Experts of a small language model.
Size: width 160, vocabulary 8192, 39.8M parameters.
Experts: 80 GELU neurons an expert, 4 picks a token, a sigmoid router.
Training: a variant of Adam for the experts, 346M tokens, 5282 steps.
Below are experts of layer 7 (counted from 0) of a mixture-of-experts language model. Rows are named router (the router's row for the expert), up (a neuron's input weights, with its number), down (a neuron's output weights, with its number) and show model dimensions 0-159. Each number is 500 + 50 x the weight over its row's rms, rounded and kept within 0 to 999. Numbers have three digits each.
After each expert's rows: "mostly gets" lists some tokens that are sent to it at least half of the time. This comes from a sample of Wikipedia text that the model never trained on.

# expert 93
router:420523435516458476475507500576521525482529486469525514544544547526507533526380458450507411432565548597620506421532501476495501513555444509431451494484515535489534501446541520563413494508563455483452418535557559474517415383518492584464494604391638465490545426465519450545588624421469524387480454513646450507471458498443488494491552483483522492457490495538490537417583565533505453487534514492491474436562459469529481526512521430423545476495393534464470502516552489501502528510503494
up0:581531421424508431537553560520523437541552537444507491439528405531559450525516472487513371572458566532493483466578496520478471482480492572557556567432607466448527533446477593583493490382572576568518517531487546574521475507511486458496468522507453532590510480424488368492524551487430532457541549551502501474529467508531395528444442552473495538389465538445471545571559495430517453514485524604500453512485554501502471449467473489565477482475532522594548356514532418503489496443545514
down0:495443477505448546484525442448502471504505536447565448492535484540366597528561517463564454418470491574472541436461515485546496420451484527499450494548526485475485466514504522521411474454503538478479468478575560522519560528442561528465438644525502562620523477542487456535513545547521461551537497392527459537458593451525561534486483587507496424411423529515486472417553381581550574508500523531482489607570487598537420513577435496434506403556415554539494519478527499486456484482466419
mostly gets: ")", "\")", "})", "----", ")\"", " —"

# expert 8
router:522504477526478419445477512504588477495564512524508502518565548535525468492481518464445448533643523434640522528497566493559521466604465505541566479454475421588463525433491543609501543513626435443468506547471508520485486447578513426456546491445427480625620563455524504506508510469516535461422415449551480612429532538458484463421581523432515457438516568591423554440511527528523493435475467526540422466535483514490470484451484472495557518416552500537501486514527527426433495478548482
up0:528461404452484439466545454451525437466424501555432519538465522477526472443434523492414386463619527496556417518591529608473444454618434498544510439499510564565509491470520478557506552585628558413494451557466557550532547414542443478566417501502436537578514494511480431570559472479463568515432506479538493533444528457493552513519457570518499536546542530554609557444478460504535563486476476476427522488480475507495486434446486507598528499431463529584504424495524507497559523426570500
down0:492335463417487481537521486533436545489395463486465474522484549533448488521514534493517544512477492476545378583502606452494554533515531573505540494512459434446552491462523526550483469635496507442447407546466429465524548408522586474503457553567507505489600516441533455530550559572564582546521472536476441500416490525561492433450444474457491525474525461565472451542524466507499444532398486510451455437504561558501470524470553492541452531542515533613531462398498543451523554543520646
mostly gets: " changed", " access", " developed", "ased", " attacks", " constructed"

# expert 113
router:500558523477468456475551509552536518554488494421515526499469488539502476510412553538472431524567541560480565449614522512500369536571448470498505484475551413502479518405474436507487441536529448461508514504557626513616464457583512522440539530525586564552466503451493485464551575500494462474388451490619540435424442470454457491472608578511542532454526490531569637532585529520475490436547476445478591430522421458474501513530529450422457434485434499562527437476544475497529511485485569
up0:481534473594574497512446555455558509501540472520506495617528468534436517426472467446470427453560535549542583433577464449531488535545539445507526539401611519495473475609435559498437537550512551454425486506674582546605446492510517440489557517412460544563438495501368478504418488511480484498444390523584508479459457479490443491567516495554479516518564416588512558509495509441512484501512521481463546484510535555410520521502535404560504483460488452484475463519462509461442566487434521
down0:551492435558440497456585382565470521440427482499431390533558510543544530480511531541582545556476522553493484520519457523431508459510501458569461496537561582548515524419523404461500473524437519512551479503400504478534480451459495516526533383530548616440437480548534536546433442420530498524531533522515558459568484463502391538364488506419495469554528481441611492570462408460522409433581523481492488502421584421557508485575438496477516484539542518568549536533477519473522448488544504
mostly gets: "ko", "ić", "ski", "elli", "ović", "uki"

# expert 22
router:496473503439484488516495555532501456545576463474595521471533470550507525514426432507506410501600521492549543547497490586604459469498495448576502498462587423476444630426496512525477493552512441468513550483585587494549475429515507550444458581503620491529501520500555460398481590471429461375508515525571428573431487443525492523428625455591490537505537480536579543439563557524413518476461424522540496419508438509591521559476481495532502499564523527483507418540528460483440461500498526
up0:593463525490392522497440443498522413424490530508573418509495570573463440496491530563484334544556477563573569487538541504603484561516461523530495483470525516546464496426474521458445537497534526476550514518503607489539403485448563470468472536518532490566524533486526419552422485487444460440520522476400526493503405479521488568518549536401558537442509478536543516538613526594516430568440403480483507446436493537360478550473539406546447533551443451508521520504505489531559500548477496
down0:503557597452528612596560489440441490514647471549486555504472554503469486529441442429519476570521483499498574548514490539473525488565495492508486465459453522563403532454551492480489525619394513450471545533472416474470451536446479493429531410607558543500508453501411459557501533505509562510497482590432511518531569525545514586416466483375487492549487535418552517421561405500545493494462559472509472436555494489458433531450560486522474442501497486580518461548472402439441540461429466
mostly gets: "ș", "ø", "š", "ä", "ó", "ü"

# expert 61
router:467431492459529469465583529501481527496501577517556455511542574428538490490452479464465533484573506558553515466543585413546397468572508466540594519527540445515508579459489481532485533400560461453468476519476467531479528422487504454365576527392569527554500481454512508496591489540542409438434461520595497450429568547375460478422540501487550417470467564488530523471526508526496472535477461512471562508523455538486550475486598417555555503478401524550442453545527550488447485529620610
up0:522515583533541415468518516471534617543508546499579443464538566418568360504511489546530504510601462528512408406521502443445448501549487374451534535530541477551511533449507375559524537474499513533463580452476405501531548369542513507507543606520503482503539474432535519457552465471506419521446450474526433450452450453509516469542523482441526459543574453499578512399446451582538485518482465543454540543503519438517483553440534504494456527492522482533485530525578654513438504479528561
down0:482437510454502534465546458522565505445555514453498569464416490504558532552551524568499489490547427540503418563464437451501439532528390527504439434485487518406500482567404574548502521471425502509445497508433532498531536477502518534456430578433500536496463527454499631451509409388437447530511469515554512470449543571424410532473474546485614494486515508398593508538442478456470578562551512550501450445461504580466556468503483596432473486585466549503531506564551508517587518620467569
mostly gets: " do", "o", " bo", " Do", " lo", " Da"

# expert 46
router:517505383487553403488539480506515485556515422563509482429534476493445491442493462511487523434569541514483579436524540528500558488593529537504504498580530432461526676398551540536473536509601440480430486556418543443557493412422451461447546472503543527546532480488490509461522441451491528413442388496554557512445427526495496470400481511504504440486492527442561571483573582508481466461538413561558516490570544480457499520452575416457601525527478531475542472608560537473478515532545476
up0:446488416426506473440432512524523433530586452580549497435492425449505589507561464500445482515543501426554550514447598580534565572563485502568473548486572443487493548506543469571495490501546538386409521533511539411562518424543496530482428526435460437558559541498437408439539453479510494460530539417525552412527501476502484411522546473449587451503456543469511516444559577468475548571456494586482502475584569464429509489482554450461537596503457483407574447499523505544481497552595491
down0:463466451508485469569526463492588539515426463487550499472454386470430487404528542466571502429542553520460489540500607502524454454458608604493492549603514495383505547543541451451481493525436436512468559485625537456414427510523501455558640477563434454445485520500535516459559538499503576472477446545562489460433453454478537456530454484599458470483473468504548490480612494524542494492499382547520519491552547556432517490522445548426488425529476571466439451555494415500458463483538527
mostly gets: "2", "May", " Mid"

# expert 75
router:497495407532405431450512519507540489484552443433466532484635508433433489465469436481500500498538495548571517509521489559540451521572520460482503495455437452513521644468511485532528545501558372425519502560539493574487543455518442542528526486443462555610527511464480479413552487463531486427420472525602540574453495424548398449456474567498570419526507534573514606453508536584521444465506499565438510457577556565525456518394487506389529476443457524494553455558558513519443457516486507
up0:503440574478496479486575505472573482469493510516456418498633557491472521480519475421459454554543518547557485474524535531574488573435512396488480551533566502654469504481548429518471570510538491496535588530502537479518482478541535567543457439515424422582500463463545490505490546446403489519457522509556532435564568423503441398519495469476584505496543422546524478451453540531536479472448450571480562503546442589502483472476484390491453416537530653494453563592524559556490422489498566
down0:498469441422463438517421475576489433369492551548572565530574487524373430571476440566584452578472525497441590460454467521481527508558478408501510532510420477508512604449456465485509465446475514588530536423486509565450562509570534500512520463421522513534504552466486557614434413543549469469565489484573543473415460507458498477453432433468488539521483485485466466520478450457583545506554430526486606580529435563558468548458535411504467462582479492501504512557534581481455513548522495
mostly gets: " col", " sequ", " gl", " compet", " ed", " access"

# expert 40
router:518607608539536458515581499564515486541575518435601508545571460499493423474459503484470492507493464469596581426602490574549461398573475530528547543529451438566467537469587487505560448465576399547531487531525543511546465370457554510447582457416517527491446457470430458495501520434472501402413458480508524493523513551461572433433543580528487430444498501464515545469497536525590471484521441468482465444561500509538495535488527359438435452543463487512515543476526471481455468570492565
up0:496552505518589411450491578498543557470497411453610506525552452584551482396529592465421521522551507472521458468576434485509478475495484402500486598495436537479486527470577440559506590576468423468525483433563515502464533467561490458451616495354513571521552597417394434488447514501503487478467549491473547431577465479481510529478519544408430451470579510452490556460496438519522442526475542494589532479546534447515466493529507473446514463524458551476509456489535607563481489493559434
down0:537499542544472453515489402545585478573479441433519487458499457491548569451560531527490542414564422384468399477511525514485503482510502443505486633431450560522488552504511616399427463555415454577430540535483528494524456465411427565508465545506459437477504470566432501511513432480552564377456545497455550465491568493464539469567408551553458547452473536484557538491466512558570513448547493502564473458541517605565458525448515440541530571553487490564429457505497558495585462479507475
mostly gets: "os", " years", " period", " Los", " days", " year"

# expert 98
router:503534471441480534482505506498467480517418498538489455526505558522537460587445446532487451470496496514500578519565478493554480546502472330548532475467509511511540714525579486503516510536681492461515435548474519489523456458534503501426492501448509497533473435459454492439543468448546452292509418516542413553445478543476508473463592523498537424471472575464552539533501609557449473489488499552504514445451463477522491535514542477488480535489413491517554468551521447446553548473536561
up0:626482407485514412537442432579541540587576479435458500503532491492440537549398581512565571513511473537456483523431498505426442508576485506522539554468471521578522545533517442604407495571435530424418480437591597546420532499449445511374503531351513481496499531475462582453470587498553490478515423512520489504462448500548472516522516553515516486481457503504486520464493521520529551529562452445490440525461490601392460538483568566499469509426506495474584451452536499512513435466467527
down0:523474497497467475510466501553408390512420520486453506580565451550457557541503468533556535636518537511488508478583541586567390527508533494517530561510547422574483493450449472546415512494437467459457540426483485482370497586511543597497492403479466463509550511595458439512496495428458489445559548476518475479485455489491489434551479616526522554499565496496547525490491533582460531489424535464594581470480462595502511445454391506480519566479460579539438394442462523521513481535595483
mostly gets: " ", "×", "–"

# expert 6
router:502572441495476512505552499550481480486607432522590496510587484553467535575386494604461494509582568430515410547544447522558474543585485469533468447546531433443452469488552501575439458456681486441502438557599516503533500401503533570490530530411480516576497534429490461538497520494441518490450458476554477488524460451510550493451464607559537459452519501612509584531557538569510526534530457460488527480500449519505460483450550456455477512512520562443555449599601465503460456482561501
up0:539522511469481461572461476537515446446509561422558477415578447526424513523548503504487483452565469547589509477430554479490535509476498491490511496447566398587516527475571504436526414426571466479482554467496547434464526531527501479505485498478449470436548408428389531493547525556502494471382602473595421542508571477581530485493503515494415515512436568488473520527477529483443448454432475455576467452566507473407462583522569449545503523452539465595513454590603345457491527481538496
down0:544532561441428515550482480475462608541446446605575518455544529488515479537629444483504506524525488453559475485443392473528448423487488494499521430418522514556485621558482480545507513503444532383482486410482517504477520454452450437524561443471519592514558497554464488526551532498439483349580503528467457476450421535554428527579476491563546542542577484490499429567491490533485408535535396474461527509449588472489492395562534519522529503479512463407501574564505491568561513528477556
mostly gets: "\",", "\".", ".\"", ",\"", "),", ".,"

# expert 124
router:542471523541460497570464564489506500487526480444526524505528479496505472489495479466478541514555589434561458421549496457496465547576501362559529476398480384494431536586557503517491489486586445456503501457576549513563456375537517519484496610395492420480502496547561422531605506417485395459486366510517538564519532519483538368443551485470546473475589498536481538387515517512502520498459470433390505451529588553457553543474532488477515408490525550504500483517484505483589508532497485
up0:558415517469558621526498525451443530471486471545540525550477496419590418558485513548507454397524477568533489515454518503584512540489505520619499551574531473554567512502468475489446496505513454428522450432507546599556524549513481478410565465462530393509563409444581399479479540478582518427538455579531554507485483499398580457408616471472437535523500561483480475441435471523498556482557451527442540449535498498491385529524584523488517464507479543394446518507515569514449481482563520
down0:582420492508413464553591544469587496488468519538521524467568558564496459474580440409545486544401445518467545440544505520489502442459482539539540496531451448455449471532480590543500419533561483482440484534613541465435571524597472552469561467485461559451440504440538509486486529442492467469484561417509494686588578470470470519578508547448507509456447472515523453592549438445546482521415466459480518528560420533529512475557462493462428510516502487481515468368561509499516555434527436
mostly gets: " In", " during", "In", " in", "On", " on"

# expert 59
router:507440517547528536489532532499508471548571524527519530501486441450564440521495531522425438551546593581516580490510426507447553534528483413507532562417558499487490634431598459568451589474568378515484425510586504449512503427500503503502442526475490493461465518436494475442505543439494481402539446415542483427477428479538580450394575546508518440455574464551591598472529479586509521508562470568430487501539468560454451486439482435457458458505494516473491468499537515512450369482416482
up0:544401534556524456488586451476483543504491468503493439529564488504527504530551470570434502486446439473461432500604467555515520504569498563483454529563509445453538528518577479526542535490507514439544512590477508586567516496407453504457486512482550420487517489473447452577470468503536417427463488570556496465515568576551548565539435529574518421534438519486490514588561526469447515356607636436513520473547480398536392474480476525392418509559451459605543468509499503439522532528541471
down0:492489498522547346470513518546548412556510501558513512545562565519491481565487505515455542524508467395533376474401463576472437523468507595482452423541493568491565497450424517507478480522538544476457474459497581538433442447453480487513444550458503467493559484595542423556534488536493502465448452505514528506506440551544502537457421497537551524493563463562371468551547478568467400465584553432564489537543620457551504406489428465429563506498468506578471509458447469524609546503531566
mostly gets: " pro", " inter", " pre", " under", " un", " dis"

# expert 69
router:542539495532546494512553569537472483572543487500581510597506546577530463523428450601407448455619452520608482486506520455491480485527494492462543487406488486489498486460475513520458511523611404460512415502472514503509434421513487519477523500470612348598582514489481468448546533549486499446510390455541528463484503462510509504487564609548591467493502543516503518479570529514512524467546477425430487444552475590504440454437534489445554479532392582418581426562569516526530444526492498
up0:500475482528541476520577438611433466495538495581531590545479528435492488426511454546469501430557496547371480512525522455495439468473441473424445504515502566504493513583489500482514556500392504470451437429340483495520506422513563502512487518551475530545561526513363453438579539503539524483529552519466613558522559480440518570506547535625549448514440542487522513458573555450470438556529576480544542525530555517531486492583474516547529502437553454516501571500558428505531502551438633
down0:474505457527467491514454549477467594507524531521453527478524506515547467544423527561453394569564475502570495503543535467619470525449443580512477489544432478530520354522560564506457475552541483483494505613540584454520423554472469473489540653494482545504518480495524519457476469496441476604398467480434552493486456460500431458506447462587462557474552514480534486341443522553464469451564539531482481466605445460455479572542544473455515511580396511467495435530544511521515580531573437
mostly gets: "\".", ".\"", ");", ".;", "\";", " ;"

# expert 120
router:484489467434475525511539512490474561552412514535508465499537468527486438461367536528453452518563544501522468538463476442535409486574489498569501387475501412532560526550529444509505456574596537407405472523423561550551515398548561525524477574429556467580564514587539440446514558501528455449481409538487559551549467520455508493463580584503531535552523546559582522481529523483508471453541455579418520389610467463443513456476544450482467505542527511465542543607489512496385452490469474
up0:554509456455606600412527449489505537499507559564463470452548530440524394466458509537417585481433434499480497487462477607622551467539527497528529595498484463472440499471542497515501437487555432455584518488480484561502504577532464495426564523425449462471510492472464444452478609504533533430508414482522594520502466452521572430453473576532413392479497479470469550562503525473562481450378511467549512540526437475562475367404528506516505501499533495484513440516588500440455532555559554
down0:319567455511521499526448518548574461506519586420454518510496605539509466494525522569477513426441489495488418506499482472506470583413452572482410588454392550555531486501475566529497416478581493469489568407502536447473517471498490545578496469572462469541493532492484444536524465520526448423537394524426537536518461438449638481465611544487538474479517480503484495415451599410583460511541530481495452506460418531512434512557584570470551526523516531420535463510540512500521519492526490
mostly gets: " is", " was", " became", " been", " be", " being"

# expert 57
router:479484471568478533437455466473536554524487524565522454505557498429498494479440526566403404500559526588480532484480511533471532490502461464542530476428534484524479607421624532501553606527592365512475435530533523516572468422606517524517511581439483456450537559522461529423475508510455487392528457513505521453438461513522609445422473566444500480510491490573532599546550503563523497517492495471471490542553424566452464422434460466486424514541517449470449411561511467572483392469446427
up0:561473509556467527439477486550455612542506508449513518426460509494407508501387575579583534484490546563466586450517421568508436520459466504542518505394458477362474533426526559500490517503488539483516616427522482506572445527500473471424398528459555539505487427487418501439545506470423596517483470481546435590491487396501616581483522500561506512516583475505505490492506571476536504500423473431491594492463474541472573434444499480525462568542442496555535542480590497553462505484451572
down0:577563464498608573562457526474548496529542629501550535404591482551588436484474473364495422468584492577457498557522499469477528507521467502500442548522457513487529513473454513553478496533553568427507444456478454510459561371478470586535466512525549483403492460445473506500592551566542466402467488477545513465529515484461461539477437471403461444437473397482529417538496567483528574475376489622544499573532437502538481555505520480506502416523516456511531507454475509531507423554530482
mostly gets: " res", " inter", " ass", " un", " sc", " cons"

# expert 49
router:509539424547461534492545539481560466484504577566582437477649499505471491461469523553483385513544486464558511503482543513549406512543479475484496451545455468556581508544493443552496512541639482493443459530491574522512509429607535466484467500445489457531550504587494484480452522453422380457527387602528472536482477542446447493483510553459567479501537501482552573478561572499519447530559468539441461355555472470482517504416548502414542497518521521491491530558532498445367401429528524
up0:481507458472507416535562621467521500458442576520432504632521494481523532408484500470435476470509535596486519492515467485566499490501459484554453453476466530470505472434582464428540499533493435453524512616546610405587408528516505450467528457506541574480457423501481497438531511435512479506461425511591477561498517453398490525554553567480527396469489488483505518456497475477541532539586530578496492342380425442485523475473505468472512559517511618504523535486437518542582531440443543
down0:414472513509504472465419479440518479574610432530563501449464429501534514534489446555488565494474517527504429444474516570528588530589543461469571486530525581486638489508600570458539455474494483426486418447504437556448523554531554492553522499473470495394554441552422382630535610511511575416527496451410454484475496410492483428481536498510548546581512462503512379587518459409489519515541523481451518498477549535529488465514460440551544518497468478526522552473474502421466490457553521
mostly gets: " was", " is", " be", " being", " been", "See"

# expert 58
router:452544471560455460475518480624521485549535421477584569532631509497505555506356526544383528470582510519470447538519512453516455453558444504511477477519541441511496510455564528568491495417668493399405466497519556539515472442520486520517565527470520502490520498540525435533535513528473439462466479483636531514534539490446523501370565531514573411466503506525446571432526477544551530438500444468536449489613512547457460539412506547436460491465477548453554470546500511460472461438543529
up0:539564463513485560441605448437598455551604487601507406535495448428387426494502471545471505534535540510483529442471459557578530533488512482507524453401499409549344512534565480509423483525517537438399490508490538446527534533480605486468388469459555481456460565558544436521573468433475497511516464527434469442528536545491461492565463508447483494528532610429441622468467440523457506498504466489426493453493494470563477494576566464505504535482520512446566533464502524511445433518550571
down0:442505604539572475432519513500559516530509426496502541404503549545570542442551556488458566540491441517451409553503481503418542508449462538507508538459518524406509485495499515411456437427537485550500519478533474476510578544450505438544521546579422523549543496483477612442500592514552468444461371519528528625551451510407507541494532393585494447371495437630562496511464480544529461437518492533471510559479583443449508467478435436514499525544550456535447545489456542492526537538468411
mostly gets: "\",", "},", ",\"", "\")", "),", ","

# expert 106
router:446432446493448465569570503496493574481449508485546542512584480516415523437394580479428425453548519481563599438503528527538487491553463503518435488579579457498461664458509483536421492480586456429483437481561511563521492424536562475498461490430503480528537494441460410514523537513482525348458479405532539537451539570498515514461476473509493500451462511543536587509513567579479483451564440507529413496588530536522454518487454445440494460464450558539478529530608585524568509419472532
up0:516526504538406495585559621508503456557472490464490484525592512454586459447410458455508502483496557562580518528443387561512460526487465448519550473422494498527416514381426499495463528560534500505546510508573494503459517406484514460357431537505497512569529558490444585472479563478504510446408551621546465525494518585515459480486427514411497449458575486505419494504444529606593514486489452530482494500441466557386441445458536590552480565505524460449525441467508507507496564504465530
down0:529436482484490596552534583505463492521502567445475555442390442487455487470554532474451501522565469463451431448544572468594511581498533456554524499505502583544548433449491562495456435611502550510500484546523491494519502490463488580517423443491423479493525582478448447560578435539497519489563533352445445430474500504495643470515628477538431537597483485524529532538531612404445555498463573544422382535508502522503477502496479486432498486511489430539454562486487507427467498512548488
mostly gets: "earch", " Commission", " Program", " medal"

# expert 50
router:535552553507515450456574555586465524567493514479505451470560472492546528486431562460432481503575513484431572441589457517513552517492478461522558536494563539536496566393481489529516495456563483418460396550504469481497420427500522528539543566468499393565533437519491504456487491487361474442477436460500443489461506508573473495464512558551559481560530521632537509468537607538436481437402464575488531438584567565546476462493562461544525489467477575556596477550612440456468515456524587
up0:561503516407519540476516556475479504513562530420442510491487446561543463565425445472430480641516439503504457476563359518504537550474482470433505515489450554449484571367568528533479516526514471470473443555614531513504479502586465472479517514481485404437587454475542474441490454434544563495440517379524516536479484378552477561481452497435505532530474462578562510393501572570560521509541515531440481558594501494508497489462531494520452544505478509472408508428528425461461375467521548
down0:499478511495577546490563583501408512535564540477505502459360517498512529516401464532619567484467489625451489454512416515474538450482470462558459443526502539546496529453484462431472519448487434564492481519523579506561444561461533514491515451512511497440555428545460504500462485529557594541432493376462544587506575501460486466518445486527483436462626460486447434639498522572513495579469539524522484541518512554608516488481526490430441539505473418554393503471458481431521394451477545
mostly gets: " Royal", " Black", " New", " black", " High", " Bur"

# expert 4
router:538448553520502517530522498564540571507501453477514498490535512509492449513518468518536483505520585448577423425529504468520433564584504341509538444446545481470471538479477470549468534462656468478392428563461608492553458406477548570504449552467487502605531502405500464466560562497462479494417373485552487462447389537490490445435596536487538443519571509577520500462516562498484473544518474523371434432500489545463559462453546489503505473492561513512527478539564525531608548464490537
up0:489492520536518546473455572483498544465526463538495518550475519516456416551455578480492464558536554515463516398520556573511423571534519432478614547461559551466448490550511429444512491382572502446404488596431556430548556506555553538507511526493487496557518545523466527405506486550471586502474477533564603410422489523438384416452550446485475547403480464495483547524537502525522503492449486431475517418498488579613514513495425411503498408588495480514571470539574564509535495424525455
down0:555483475558536600412455524515559505456483511573517447501503502556500487510490544529591551416521476494435467420462493481569505475464489518495517455500538518495523378544501451463512619422506488429442455478494491552484521560389522510442462587534555462490542629423490456498473452442465521611504455521415554509456492523508492474504494541515417475475536524542509474619495425575463509462479477497420622483523501548540427557565515456431534522553497501518450512415536584573602393518400443
mostly gets: " during", " after", " before", " until", "After", "On"

# expert 117
router:573561492471490541443527511515569477556558537489519513532526501433566495496534474450510453516546547531470449470557488484588508462573457437537446532495509403558522662473546435522393504529573486465522479482574572489567446513538565518433484452511518483559517512559523537505546653534479490303417485541545515458429420444418470427461537532544550452455469498584571514454488498567545541462461460456440450467506532508444497566495561526519447516502394533537535467484520457487427581476479509
up0:510573407557507563436403490576508494499419499421474570499456485462525412551563455586488520507487503507464500531562588423587550412521524526483515501460519509465578571470520522518504479601524497484436483435418577547536440529456558512518489495489395529484621394606523482505517577561589396361487517528539521521445486477507459392473495534471566505569548505519474485545498531440531488526479502400457521456532566500416527426469513463489480500520509567429557552521511524451430480559532492
down0:478516445530405549493505568472498436451476521539473568482501447476409514534467493493530504489511535525534509541519508513518541449534516476502544504492521475578606466567401427515447536489440527512490473466490410457473355571387547521530504606567447496474456493569391539555587517496446538473442510547500480432463542528477516570521512509471611575493592521593516441596457537507531577551484500388553460494469473502553540449415430459474488499526625396527513505466475515393471551560443485
mostly gets: "อ", " Gonz", "ส", " Toy", " Tak", " BRA"

# expert 51
router:574435439486534517478581499567477540516514413519558495541499522484475505454432511522474536443560540522577532531638590464467346511557485451542585470425491456488495600432507467552420432459531502462539481535456460541579444466503611536471493465506584562483500483492500441428567521442529505494485447440620451503457541505475483473444542521509486426501512510561561552501620517522540443505437466467492610458534519554479499524428489426503444439391407518537583467481553471540451532516541528
up0:499489569470502481507488555461540554506445497499459538492517491506557471473469520501487448478469474510571558558548563472518488466477442524471518513437487543483525541478625558482511579545539401445546481467396519448490510509474585485480544418447430377487490473455573572550416436509494487480567459600461610502594592401489483522409539449384514505489559506531503513486577501451474552439454429460496537458493622523388486493522508447486510635484542479531545419549457390483503521435559528
down0:547478582502498498567485494494509483540454414537441520532545496471524554522449455528469522549487427486565435521519475589565530542529550486411448529568536549460408516563491474443598583576468499457445516445453630479524501505497404503453445455502460465521581449526607548509509473469450382476560529544452612470475503487544527444517426549433489576508555400532443499490481439494493442448545514393514512441479591471418483442544510492609473450501588409501509531568481543505473541501405528
mostly gets: "u", "ji", "wa", " Su", " Li", "aki"

# expert 39
router:514578497507489421471511575582594535505441420429566414458530434553511434477372479573535466484484523504504562501585465564589469532536529385499519505491510484505455551422490489468523517477539434435440456571542638488549481482510532571436447538470563458531526502491511463495492589474432415471410497525539437493423430433596475496523575535494602525499543506571522558533537610503444532489474490502486542396536521522445434514476514470512489418482472523522505416529608492526447519511535562
up0:526493571508438434497488553460518421497450519554504439451552498508514438461420476518497388616472501493514595542454549589619496520520461505553589488468473572495460484478422573544458439432541540513567542570545628490536556502507486551471564583475503497598542517448431515511479487505429525420501545487541498571441390381494486482540557494456516508498574447531532536491536462525495555493486516434514487389525383613470445520445498543528545495543475518540526479558437435551439522458513571
down0:581517483587462472416507453489491530487559445478441473567473492505489567559529539526485625434440439449429481503559572454486443470533545542492501481431521450476482373532549487556403572537538393487506500470485465599485461548485527482569541426489544581516489450534432487544534420514527486498513478453498511462509580548523494506501415567589458485482455559533500462369634445427500450541602480440515526564463565516555442550456457541422455512447443523522532591551462477511577511461546525
mostly gets: " William", " Robert", " Richard", " Jeff", " David", " Scott"

# expert 19
router:477525509488497472474611525480545488520465529542614410488574501428569495506526549522472465503497583492546519487548504445621470528566451536440522464512532453566491605548602580510517511499480532437427459574510611505549531503490553484429505493427573454596551588434522429481536534502454500309438529449485464493416441516527557405445585497502498450548544602602536502484531513557493527483532506500472477416462474516499490489472555431503476442579398457503460494522531474504469487480534510
up0:506420458473445541465485455461549506579511493520478574438614497519476546462442524496532457501501489483556505523416488596510449389508496383518483446584547435489463590523504469541512518488539505491516509487549571503570552450508439522480433576362473492564451516543475581471445377503391441513537538504519406540425596451637433475490509420458574543490443514497526473473500510433485601604499579491486529480490587514474483510452525539530464549517518519562565459491521474529455595472490470
down0:514456590484508499483433446503492581485431557493585539478440509556518578559428455508415475488490453450544377497507439510494499468480544515449490471445486450487444496538555463519453513479506402510519528493494530570456560436473516511500489449511444451505422487516520491582571517530485507497494569637529507546477470605408508470517402541526478458559541355391501516560521481553548503508562545544594463539581521460528466430486456539433496528519496527466472627466585424440498477516568647
mostly gets: " W", " B", " T", " McC", " McG", " H"

# expert 115
router:525488420549507530511503500595549539541511526482576479503526523531518415429412478570459481490589562538519552521564505418594492514632504490471491453551560432508504571451517502518424513510569468504472519580535525526472427412562441533416471553429606433607539482521569469470580467498482436373485474458545525539460474525469487464467505527516595459437533611517505558433543502591490440482499518556466494443618483520511524512486551551407549453493399520547466472476562457551522454465501553
up0:467459482474533404438564469507481519485515520405526489534500475543410602517553533475537440448582562556546546528498547475485549439543451406580425499513498472502521563366491555541582526573502490495512424570444421455498404528372469475414476543429482565493566446498545530476553523428525525453465499499539523467537589500476536439460631496433467467505527511570384503514473485454562449551437427537542454496542539478417427487516445414445420520489513487500524488500490523534438505459474588
down0:471523530540468498485497570481522409443532417555696475542503572397539497495525488487454517521442525551564566442505496557434487468563503487503547481445469525518537473452498534449473525475487449545412529476452466436543478438524523451492574519485577466560613523459542516567482446492567606531568528524492394550458468480510566430596552482474439543516525442432506583462486605501459488429464490535535486554523551520520495520471409439408478544545450495555377484516547452462501517383490458
mostly gets: " a", " Running", " pm", " hours", " metres", "′"

# expert 65
router:560483457516414457503456546513534510588544535434543547513566492589574466536510527434428449453548546555514600468517489444474488487553519472524428485405510490516552573384577551604451504508623529476408437517524624580547501459479462559468466524506539541562502531511541491495532578463487427394450469424575531510522522536487526538421474530486496430511521535502484599377504511520547470404486472456483448455595518456522520502472516494415468498464441546481552487597537495480461444541589533
up0:531513412425408497544490464491498539484512587465568473534609460523433537530502468526482528553459456486515503463597540464487532462515475553474443548515464548496474522478534474528406499546477561470452498449477537561550427460476548519488456533521426466532574489470439527500538463463389617439464436358476431556434524522484524549539550503426512420507530556496535646471500435473538544512484508582526434473588415502542538453498502437446622443507465626526460529508584582538451568472515492
down0:456548578501516489509535514464497426491481491537475562442424563483503473408478399515564517582498511486535492537525378524532402441497539492535524482478441519539532533538577511462452569475578445508501542448508406528493537448477471505449427517526526473557479440510497471457503442487533471414554564587482482602658371389525425471506559493478507492451482457432493489616508579432521487445466542596505534475471557522553486576542412542546450549527483455471413391516540506498532447540476474
mostly gets: " Animalia", " sq", "Population", " UTC", " census", "Gls"